From a checkpoint of a small mixture-of-experts model trained on Wikipedia: 128 xIELU neurons an expert, 461M tokens.
Below are experts of layer 3 (counted from 0) of a mixture-of-experts language model. Rows are named up (a neuron's input weights, with its number), down (a neuron's output weights, with its number) and show model dimensions 0-191. Each number is 128 + 32 x the weight over its row's rms, rounded and kept within 0 to 255. Numbers have three digits each.
Before each expert's rows: a language model's description of what the expert responds to; "mostly gets" lists some tokens that are sent to it at least half of the time. This comes from a sample of Wikipedia text that the model never trained on.

# expert 32
What it handles: Music, sports career lists. Tokens in discographies and career statistics: band, Record, &, == before Career statistics, year-range dashes like 2014–2017.
mostly gets: " band", " Star", " &", "write", " Sha", " Un"
up0:062182123079131117148118157103119110142134149098026166145057113098146110114106044090145124111108170139181156125097160163108154064143144096113120127151056144140159150119142146135072064142108135093129168070108098131139165138161096104117128124142151172096162124156157119163122160125098075106095146061167140188137156078110137102129129141107047132116144140172141141079139158079132089111105125147071158022067110122129123137125149127122135087122120155140119135172130132172116137118135180197127124132167102142103141098162079130140088176150161069099116112073107118090166110142089161154
down0:127118091150124143098152175109080066090130099124118152146131123091113124114141069138122128130143139116126061116178147104152161122123170085098146122144142130127144130117092107132149086108085103089151081099118105094116107135166091093113077070094147131157068140133171158051088178127069144107086161175116125121147236076166071120142115102076149146124159088138089131108099131182132131017105100095170181132159070131109141117180107107144107062100145088056121100139142107139158107180107130131089183102169093171136132151170101138112157107160133121169155139122099088128074150129117076124
up1:108097101125155149187106104118178131095132125157076183099133148125144155148128105117000130179113186104130094107126116161139121064162142115068140151138145141139163174131073171103167105150178130136107121111121143145134117166150111083190146105162101157121122102131122122134116153169131156144190168108134159158131104104116118113168152091176148107099151143091124133161136128137123109166156086144114167100081180094136126129180142140096148074178141161208070101106091083167141124213137135145105097087175151187112110107130106156144196111093151112116123137183159124096150156051122131209
down1:085133141099134094131133148110118157149137114109094113134124098187120145081083161080178190216133182158173141100148075141099164084107126117155132155130097125064111157046182125157171141093189163161139163110123157148153131185108124166139117143109124137122160155100097133090097170192083126110048191180172137121127072109147124124114135095078158126118117128143096173148108078149138121165146101131139111079136153164128117115088177164154144200122163149071167130209121097101163169149089169124099127105113126117115174103103118206117120116149107172158095174141119135112133093085155096130

# expert 18
What it handles: Name-initial syllables. Opening syllables of names and words like Mo, Ro, met, Ya, often in Slavic or Romance names and sports lists.
mostly gets: " Ya", " met", " Ro", " Va", "mit", " po"
up0:104156187088092146228145132069163144116125098153154141156190083134108067198113130102137143082106191115122148116138110168101131089084134144136079148163128119109145173087097205137162112140081138104110151128145139116106074140172141094127123122148116126146119095137065122099082135124146097147081129067138155116159147117122157147097106096108135175120142157194120126103158135073126124094181151106139111183148185115138069094108189150255135137139134168142112138104078106201131145082112182119124066135145117092108109125130156092120154178112145126111136163117128126139149104111112111098
down0:134135122135121122096141082108063102106171102126176145107023179139136130146137164120156201118161148187115153116124085069147197095131091115161152118084114140143084125166159066127098208082146126115135119089132080138114144128151075132105097165126127118110087172097117147097165106087148064149130116129169097162056065127213133118211156098106073122143132187167181141156129139108091135145143137074089094125117095106119159134115118078127116145088163095147121139177090134165110091091133122085204144132122112134061095153100145142140123128176137112145110105105132131121153121111107145083
up1:149158109095154181141143118137111092120081105167092118144161074120107074177091079074087133155158133084160149144102121177102159156113085077151158079140191153114217069088110090098155151161093138137104090179102096174076121149132134157211174121093138160133071122081103077204125169141116172144184152085118147164135135134110123134213103151138191149114118138168146127098125097133151122164124095128092160082090150146109095108109170103132147091128097149135182142147140112130112160136107124097078130149112094192181094154154074124126139140118147113111104114142125105093161111077095141176
down1:145149120175157157128082120139123174133166141118153184105103111133142143089143104158119132083161141163097126123158157143154144128165173122106131145134212125055131110058148110097148114105153110086153170140066086161122184131110122103168192082160160085133109136116118167106085205073101167122082172110076084145057100124104118138149113157145077119125142070179120128111123153113140117069153137127137101146075077175141123118174100124150109155102106077071114098116116135128128105166160144155141159184095118123055144070178099116134112162172105120148187036154161157149113131089145169147

# expert 5
What it handles: Sentence-final punctuation. Periods and other closing punctuation ending sentences, like ")." and quotes, usually followed by a new sentence or line break.
mostly gets: ").", ".", "\"", "$", "}", "!"
up0:121081154111160124174106183172162129131094092104167146130094114140144125120085093096117103126147097121139123136145077092151119101161125165139186110101115144104117127129186095119093230110173109132131123114209155109141131087162133163093141142153116132072129123110115104134112133110115150081150107172112163110106113197059147123075136132215136201126105114050120143144142059155079199170130111086104163181116153074133116172139111125139060098155120114075153134102174124137134124102131082128130132099090113081169126091126136096140195162136148123095222116127100184143123146089112153166
down0:096131102112136128153117091139169061115109069164052123093121159131188161111096149084153155136101043118155148061111136119130174126096128154144168122039190094136148117158181124187154198138116143145104106098140127134140146161215128184106167127123095165182131175089121128136124107115111145130138108101089122151157132141106160176103136083166101112132154167176108134066186091191076103133144151121072167105102183116144120127121094168110145052169113123135149114109160108127084152095131103173108132140137091131134104105104098155095150121074134097098159124109166093104092120167054133103
up1:083111103075108103194116133069175111103193125145104106149143098083133119165074149093122152154119177104092131152112167116146151085153162075145170138128192133134099105092083082114035139154142115119135125037146152053137119173130127184057140138115107151069144107134117100172113136146123180182080120110140149094107127156139130114115105196149104066132144149148163131090177148179099133120053134150121138128084108091135156146128143127160155134162142099218100144138158094066071170130160094132105134123144078154137086120102152136125163151150148080127154162116140159131122143174084160138
down1:142162092135078086094166139113109114135125128165156116123142114157101121157070152182139084133139149105141151073141153104139180199144181193080113079120078105165163203100133114150128093124126145119093145143167111102094140142110138167197122109192137134107144138079049171118144157146090156120201132116072100131152155086075079126135167092126088163147130102096127113089143111083144085136200101079101113164184125170125108096110169130147082078088118164081131127167136129172174112124143143099115091155071063110124193152096130081143099130179108109072122153171139135140132101131114149094

# expert 14
What it handles: Word may, name pieces. The word may, including may-or and may refer to, plus mid-word pieces of foreign place names like Pan-ch-ayaths.
mostly gets: " may", "text", " life", "л", "ō", "ē"
up0:116143153065130131109097061140139104115131156128084167146059138105160079118098118155116128170170083117176075122141138166114164130164148122146155165120132102101057052110129114117132110110133135093197125110104135211111148146086129139130136090096128126141080157106149138112124105098103134148151140053164110098135140088111092152108114194193158099123099173118120121179084102146133140106126096054135178152141128108110150078105121144161207105142143170075119131123121099192100156143151137159138114090138145228056087140140147095122149208171102141102087104160093144117158149135158061127
down0:168211131119093124136161094109143128101099140225023112114099160155103178134107119121155109168124167103111137166108166149136119102082141079162140190158115112092155104092137126140108178102067110081139134096175170173132149118160114133135117132138142139124123103135106130160126098127131122099177112105109145172117094059043120156105144127116172141157093143104150119150161136135152116111106151113102099100143079092135073135102080132159143112122139089122127071137117091115113123120198114121114183104126113179155084132085158108243089186038107121118132056130133144142118102120106067125
up1:149162143103183111154155065075142128124108121152139125124117145108083106071121128166099155138171158105142097150102154075135112120144113094126108142168134152178147076105098140106197108183103194121113162149096172140101138146126161116189147115145107170115057090127145091137115148142124097108114121116099116105149102091144161129104069033121108079130132144108168155117105140139068164141110104165108196171153150138169162119154169191057124136139179134153152136087133097156126140152085046154162171133135186090131088190096145104118144098175157128099117024087149108177118106110157126102
down1:129141110132149136161131183117120129154113156095113133140118165160162132140095137115094127152135127164124125057151166118150149148138140204083165121161106116114126079126095132158167149149164069077150103074124113153135136081068134190150093122143108106132087099106118128162170114146115117126115189091116178098092105061156160145137141138149097094129122123130194063081175127131083114077034159157182106110113092121155131112063144154107168075122089183062156121143145114089142154085193108155129167155087073170127156121132115191109058147066060132082097160141145103141099166140145115120

# expert 12
What it handles: Word-initial pieces. Opening pieces of words after articles, such as re in rewarding, a, Christ in Christianity, plus US place-name pieces like Oreg-on, Kans-as.
mostly gets: " Film", " re", " Christ", "bert", "Re", " artist"
up0:128178136141157106074122111076138106074116087130159149144078111122109126180134142135182149164156192122087104129101121118080177120119155095071085126135132150146065132102115157111173110046187160111123141121125155120133107132138100070099152126141086174194082040141113160088096138113150154107089102163135158076120156064188129129184163151143152173106153147160112137116211036202152117140146138113118093172138155110170152094101153115171122104130145155143101177153088125108097162138078163082128113129172109148108102138133084120173109148158150109098126193091082146126132129090123113132
down0:129077175153155132108127116142083086163124138121101094125113043071102095113112161159116128131102146126161072134141161172081046130158177137125088126088124141139142121117161139195057141127104101102135140140126071166164129135105120130117143106109139155161123160149149169180113129121065103128128108141123138156150106145113097107093109097145153145165170115065119140180127163123167085132075115188130149087112054109127113095083187143106168100066115140116115178158104097118168164119102138103099119096115132138044178051199140099100127118115105139017104143143108152168150115091069143127
up1:158169134110192166111124105174077120084117205164079155142132115095170115139114147099137153126137096133131195100102203163095091111107170151123058075105141144147176186160153131114054101175080173117102094070163159099118114158118120117113125129051133112157166120109089139133121154102145167130155158076136160142094159122104134129113177165088197145109142132154112141114151116192149124064179106115115158107070146098144085084112159102142108091139099149155150094117094127153132152156106101135103125108140132117216122085157085141145101160127137136126118179176129111031130167070156130127
down1:151143158109117102109163111130120122075132121179131133149097135142087098147175152100143186035114126096114120122116106135098169148125165124124122143116141114167099151118150095109153104192113138111173098088131066165162148147125135178076131134085178145116069148059162092065139182118114163117125146107152180136085098082142147169200134148140107136096107140160165095078124100060108116103133135087157133123128087146132157147155082187136108118075069195102135117119142137165079067148129120106147175079084132144103113086127135097120109168165129140158107080122116093147142000142181118086

# expert 42
What it handles: Common nouns, E initial. Content words and pieces in prose, such as support, visit, inter-est, train-ing, plus capital E, It, and commas.
mostly gets: " support", " small", " E", " visit", " un", " site"
up0:175131160070088126105087163131114113118131142100125122153136119091082161168108058115152130130205129134185143142119124102106149082133151132097070107138113145175080180124142075102142102155145121117092128095116138078162130117132188140148150075177138100097118135137103123093154151134142155205148170106142139129208159101148130146151136162117139166104179144115110135181145013127153095158101132099135097099175118159070128145172139139099141181124093175215137123155138084165089141111167118146212097154144130205125090143133134110149124090142115138087107148073151142135137136059123202125
down0:104097152111147123186129170056132152161134130113133129126085157095110098100122138120104173097124149134195120176074088121157148139140125103051102136158136181106164135131140126192094074132140136130182092125095109075166097128114092134115098147102102168082071100156101073170132147160131110146133086121103139108125136134137134147109139140126102176177148118116114176141099088147119076109082170111127070116109127114142184145180094109093142142172136066118103136067155072099174144121065110130149112162129074067132225191146093147103070085156096139143077147105181104168056119128148171133
up1:170110144135157138110134123093141122120139110158093120160106139113108153105137142134075155144119102128169131154142154146120114125187199116102110155098120155118101119136125076139158113152138102089129155157164129065117136186181094160106113083103143174138172151160165126131121138086120177144156179135191154081117187052111160091141172049110133138125181093249141156181147065090121172118089115114155141108069111108135187142178142163161167111126149168066108121202137113110091101173091097117149129161128096144160105102112202126168118106158168135118182093094098131089164116123122085098
down1:115093157136180134128163069145116138096104104106123072146121180146115154103137104133144135113097098160158112088118082080113107136109102127138143152126126144164083113114149120069122161132100165163083102149160143162132122146059094155091178139105098166060145098143067113137043196091069129116154133142087082113143099114158127141134171100122129161123136034100111099189142082095105132122133121118096121117125120087141098142138167128136200160098091165164170109167072093108125188113077150157157170091124080113120142111103184105097124083144128174094130074178143118067162105171174142206

# expert 11
What it handles: Verb endings, place words. The ending ed after di in died and tried, plus capitalized words like East, Africa, Army and Church in names and titles.
mostly gets: " East", " Africa", " Army", " List", " Church", " Pe"
up0:130176130134162097128092137122106110115124177095145144100182127100147083111146082119133135144168161118164075118142132174137109138140068116110164099130056141123148103070122084111129068158067135056119161065103098102086208101157122089111127100094173158068084132170118119156135085147135094134132114130160125143143162160097136163166094126103143112111145108138126166244096189146096118082143188094099191181093126137203137133129166145188087130135177171126130114121113161154114146163105135113160108114174113116101142160112145159109152063138155128098093169183113126069096136107087109101
down0:150127149113151111167102157117090144159121159157092127120121110079132147160170118078064100084163092090152161158099181173098141139134092082121115130194174078109184148135152088167149128077126109102123119073187145163204181131147098129112147126174096147121115153100152185170138164109113186110127101081186127148177101173083135156125136101103077146120176143120137142109086143172160097114131148075164147127073134122173097127149091146090127137141124117098141161141151100114154117123149162157111054108136139119112213084107163122108072071077177225126115134084112122158091161112163142148
up1:109199107119129163149162160089127109123139052183141137158150079089078154190145113148130104094128100132218151169098089174083197122156184108149125171120141137113114141113085092117110131138143130120098128103124161130113176150140122115110130149170141103195134132157097075092163139187107067149145113137154113091115120121125145112093060124159102142089127112122137106177101130081139124076118075094163105120152081101095070111124133155055192066080068115111116202132131082131106143185124065158143164118145126087119150114126133160137177150170148094124060157085143089114160138141111093111
down1:095180145148149145126097131096126125080128122153094111180136165117076143116159113102063184136134189154076175135107096095112099145164138117068155104160079134111089083099061146217103070135154061156123123132148177094092137151104141150113141121155126122105093059107125139131102109152144191159136108146150136088151140115131146046095146130124080155207081104112090105135099159135139119127097144141101134106116110175151128169162145127130129156119160141050165143125130144117125138070108131082158113100145174111145117088170163115164154138156094105079102129130151209184171066149163204088

# expert 0
What it handles: Mid-word pieces, place names. Word-internal fragments like ra-in-forest, im-mensely, amp-hi-bians, plus geographic nouns such as River, County, Canada in location articles.
mostly gets: " Dr", " China", " River", " Canada", " William", " Park"
up0:147141149089165117077154140103109137129166057153171146143141132127074137141126123100165157107219137112151127130125111042128160146082132156078105126117116122163144203073110148151147126101104071097116115096078181100118139148179075133113105119196129138146146095143099124186109119175108098122146124121174129136117130072121160102115099170119102160122107137083145118179156152180171070079182112196123099144094184099189085105145137162109091122098127127072116088034156124171146151111122129138180069146145138078142125149110097113150159193105145095109093125131122081128137090192130115094
down0:111121126041192098142117115145123103075122147095100143176111139154142123163164132152117113164106163113110131153170160106075122077129092163151125117110148146118080057147109106097150080123171074125092092149113141154144113149156144171124089163153169076186152095145160208102133156127150150173110135083092114128174181120092151152149192108131106070170133147150149117143138160095094124075144191168100099130122141144116140176081143117122147131093111095161104107134156128127183200148133150067127213163115110155136165165161122083139140133074185060128117193100158123133118082127097197140
up1:145157121089138129151147169101125091116130116147098146129220140088119137187101082165077127148185152113187179153106123155119142090151125087045174172101098156142026138038129121130100118153070112130139080160053150126052154133142133068130110119110151096156099127112110131127143167177146099169153096128153179107124114039105092175152143122073116146098168129115133153096117136151116101146109103170124133154123097136119086127161124117121160145089144105114087095120157083158136156076142127131137130173119077164142080131085178101150085138156133097115123163130120151060168103093087110088
down1:118096141149107092159127181097193125179156113103149112101146106161146134131083073080162159077125084154125152145165139078134136139097083120034131193139157131120144095119095123125107144103117134137095169141108047140143145160159098118121059109075125137141090115145109141126108149129104223108123182117156160123203131110116156092092183093128127049161168142104141128130116099128096137105144099134147189178093131146138119071099139155136126166081102149123086092159133162108093136172153094114102160129168162202154119186074176136132153175173179120086153133142106128099167184139155077125

# expert 34
What it handles: Prepositions. Prepositions after verbs and nouns in running prose, such as of, to, in, for, on, often in because of.
mostly gets: " for", " to", " on", " in", " with", " at"
up0:159112092139137149084121102112032138109113116163144117075139143135157103108183125141156121157126079084153133103123187044145130122114121127122170175138154146131141094138138139121151127114065172045068132132144166114129138127139138124182147147130143132171126122149101163086142143076115116133152139196121143181112163129128128112053104121141174121085060133117158142137155144170080097176184129158103138159116063124156101156119168125132149140140086092091170130119163160068106100101158057141084194119122113137133134163099110099165116120134142035141094203089177159138114164112118216109
down0:100100108154094093129156123133136076150113099181135120116108110115134184168141141108223094131137091160099093100134136087160099103117145126100206138155114156122073150102143106159093193144077148097090126110146085148100126089096188095107109150149123102151094136167165198128167129106095187112146125168151145094121117170117110143102130152129171092107138096143170061126146203136111097105128113150111131147102082111131129113161115136117175122102116173118148135116115178119141109094208094168127185036137092090103120113100104121177080159128098128218106142055153176143088194151104114167
up1:143188173127183106191151149099102096137133120189072182172111093152103154148141137060131153093126158184105173138104067137129113108099201124133076098134137126142121163141134089124124165119149101174136145142151147112155113131139128083101124152133099135181087149067148116169141145135157069127112165102132141105084127085160134095165167129174162098112175156067153116103090148136092098053104133197141138155123116127139106146073151126107133117160115169199024131178104095104124128141077153110076173133198145078153118148113051110129128128110070088138135116101111139118125120066142100143
down1:099103102114092136144137138118062123127071122143159111062140092093234065125114161152154127176140126104135110120124113115095168093113108109126156083091118115076131158130137125149086175159118089125194103108094163153170173100145106116109092065111132093158076144122206102154154140197161133156086164168148120145191126141156097144164082166148142051089095166087097187122110143149109115161100147129091110101170154141130130146094106168144128175130178059101095138169109091089148105147087164136104123054156102132102145083140074163116125134139088074091113167120092178119109119108131127102

# expert 7
What it handles: Mid-word syllables, country names. Mid-word pieces such as me in come and bolometer, plus country words like Kingdom, States and America, and pronouns it and they.
mostly gets: " gr", " it", " country", " came", " America", " Kingdom"
up0:119161126086125146146063118098159132102132181109055155167167108126149112080122067135096129053105122122152114140113079116115149108161153127132206093154144161173114107097087124117126125121069159145144132138055165076070142145123085103140197132107175146113122174137189104191141140104083158185104167136149138107173166138103131123079095192164123152128058188128130138128113118114202156143121080091163178136179154150113151113127127151162123085140176171178162077128154135106108141076073139156116195135127152135123082174129112117151096154129132160116087109084146145173148148150146125077
down0:104166134108118167122127145113134136156087084113158172141099112162094173186205133120113137189077187147119112092187108122127124150162110130121118090095081149118098145121117043121101157097130111073090094124148080184143136098121148110091178152105183147088149124068076173177094148119165143129135146129105116151135127117172150123113097100176140133129110122108146143117138141180180127118176136173162152164168101188149163141164147058136083128175112163187140127187140139129091147137105135158216111070090129118094157154150172093156124167101142133222132106120097138134057172113138078132
up1:139134124096141171175118077084127113095195139170164164155150116088109148164130102086184140117126064109078144105046105130124130099094099134095073152200165154149129176140131091125133101133115070117110020160114071134168119147138081169090098103089160113150155102089129123114093144178120104106086121081105168162135157129159157100118156152101138169094133137130120172134121102160156079144138055076094139136170129136098124060160095149178104095149140143141118151085176104113101113106108138096163101122145144139146058095188092095118177041132133110088159104132109116123155164137101166133
down1:076174131129101110141126086148163151090126147156191167115189093208129099094108144151156126087165140093146120094119096152121105145080125124148074129123146200087123199101086095102146072105178170117121125103132099123120109192097116105117127107142140151096143106150171107141108118176129131198148089181128133135144089085160101142165063142121114076095153135130194082180157087114106158148143119118176168091079124158144099158162108145109084195068176089178089123073116142135133083175101093176091141109139180117111101069146095154110149081115165104129117134088124163131138075080127143122

# expert 3
What it handles: Table numbers and fragments. Numbers, pipes and name fragments in sports and election tables, such as 11, 17 and pipe cells, plus syllables in foreign names.
mostly gets: " I", " student", "11", " Ar", "ov", "ttle"
up0:104198144085131146157135093090099129116164056155096122132185074083144129148100139050107162110108183153101177177141073155105107168180152103151113117155141114170124179078121189083094144154112160150140121146183094166145163159159160164109159177141117152147071111083108145103104131140118164096140138099120128108145107118109117089119187069049119105130162154152149166089122173151110087096136103082127171121100091128207097115104118129172130099092086157101096112147172095150141165154112153159158145107166198172121071123132121090111095103173117179098114081106107128130162141133069158140
down0:157162181172126123126116124062171141118143150113091106126128073163141115094093085136141118155166125184150083162145181138110146161082102151211143121135147173133071223098124168131090122150172137079094169087110152097142134146127145098090144125120072157059086064131105093151134159146077106168179210109157096118084123135169147127130164085074147183086187129119075112122132086092133114165116142122178147123186131095142112105059118122171170095115100194161173115152097179131134095117101109121119125159147109147119093096119151102136104126086158139129047115133139114105116136096149128149
up1:165160122084165121093071132096124127113141154199132159165161117096169125120079115129178120089155123130134175152091092084104141121147164086132112153124123130136078174164112141120035116110084150133106117116149118066131157126150148102154137127183164189121097128085102168155101132156125133207161092121166151141158125104120155130151207099043126147096162161101137174154162055177183115176148050157115141188117187141137060108165130142159147090147113116085115089156104129130137181111099141074114110065174110102102118126157158077145166087150155138121121134127140092099118109123112122190
down1:086133155155112128094141117132094124107136151129092101106154118125176125142146084084135140081144029100106138118099123131095075088121170137094158092198076150140138137072143141122134140108076114090150053109094089184116109091130091122157082076110172131063111151101200119088091112154124096128115144156134139118117157141104153091123139108066119095080109149124115138128109088114053097118124095158120154109097088134138140137181106115113069107144198118106178083085128102091152091143084131115142066167092118142102143155111196067120131111097146114080065096116119138113162085057068185130

# expert 35
What it handles: Plural s and word stems. Plural s endings on nouns like seats, teams and hotspots, plus verb stems like continu and turn awaiting suffixes.
mostly gets: " continu", " turn", " local", " hold", " current", " cover"
up0:196149121125154073100166106143085130107136079100147135157135098136140114141129094085131154079121182124111137135134142150096105116135080110088130018132061144134041085105095140099134112151077135107115097112126195120104180190171115133157148111182138190126146149142085118082148124122143113146104107119159150101135172151126161122170116168160127145116161153223164138151142107173197095135143178149129125136173149108191119092145123133176136086128106161094119210141173120167077123167141162203101122126133161104142073169139146130131121165147101134117077179159147131068136133151087146101
down0:125152177137135098143131094192102138130079194117112160102122109104100153149165127154135106100122146091134110130197127133160167193101135139108130123101107116071145160041088189093149138141159139119166080111104137110171147139092111121132155116103092160135163138083144133134141100110148085153145137082155157113084140202161173170113110095050104186199101120135107113140110134082142166112156121120135200092121111102110106095139112124182134117052072128159193123176116163081049132095129091117141149188170111108113166136075157105079095128121131113119033143103167140123134158100135157096
up1:143084168163134184123117148090115113119148114169121126160064117100123120108090154150166151175150150119164116141090063077119073137124171157098142164162152154100134076173108154153122123158122042093083119102169134247065100139127137128158100120097118153128156096107113113133121124117140090163156144127143142098111156090116109152093055156162106156122113172079148173096135164094104087048167156125121124154134143095209108123153124121168136096166128126061153084123129117058101115182060102128124170107174117092145108124099082117144182120146172096094133170152111114160125137132107200119
down1:087198147138104063150119124176058115146117123189161146102158119095159129122105146148150151119143100136085145140114170145088091158156119097164121186168150061137096128102140119103124073105146141104162115176071226144130182166148166052102126112174179094178139101125071141141161112077143105119142120189203087108173117122173167165150158152140168145144132096115154133099152153111148115110142159180138189127143150118115096144158132113134176158131179145117171089147069118103116100135084127106088084100146081112142120118106107163181083141126125148114143176195205119164123132134129092122

# expert 4
What it handles: Modal verbs, spaces. Bare space tokens and "the" after prepositions, modals will/would, section markers ===, and odd pieces in foreign names or mojibake text.
mostly gets: " will", " would", "Š", " began", " Country", " Val"
up0:092194136163138158092136140140184114142142110111118146106115112090151122102104123108197136062144080125149164145107173082111124110070089113163069102139130130104143180163130148121112080145126127129103134105185096022080162094114146147141117234167077115120137144072090095109107141107144155154099134117163155139123143119104153100144090142069136181091141137067153152197144123108129118072139168156103164128148189118191122097111161150180099098154076138064095056125136128191103124099079160109130153112165158118095106174163163121155134151132127093125085137090084101143152116145087133129
down0:105127082114072118126125160108156115166127144191154105141147171152189140151153125134140106115149140048114111182123152162131128172136120133082132157133113158114112173150077182128161122140083090118164095163167197125097145130138070172164188124155230116158160101141085129147189103167167149120143118152113127087089172203117128120141123140095112129191131091097104112132103162087137124173113121139112158167133120095158070150165122124103143115098179103108122151076125165159167163122120154122112122117170083093096126151082148135095145158183108136036145148216084135164120070134178138170
up1:199155108126148099110112109118153135154124105139159149126216111109143080187112095114139128096111170099145128110093114100105098166149172123071151094126116111123066148096101083130062110111101098094122118095119073131140078135142131136074124130122136088125088129136111073118123117146087080141134119140156167047125103064128106109160061140155078100115088120118142155162099106140222186071131094110124070104134169141115139087142174177184132136080113092085104191116170114198138115085110141167111127112081131121106088197144113140119143139173121130084117159106108127089127046162081080139
down1:116172162114146127087100122146144119067104079108091145149130140165170180142102083120182128101113094138155114164157123071139105141160118070119105107113080106124072168097134071082132161083196087132068020118156110076068138092186142166061022121153186152126106135125152118128130109145151145135107079100132122151146153092146191140193110143118092092104083095145178177123093130130115157100165209141119140145197161123152134100121124119130129084159124133153102151125124111144162132136140122109106150154077134137122103131128094128130133114161116173159080140169153123178158127163179118169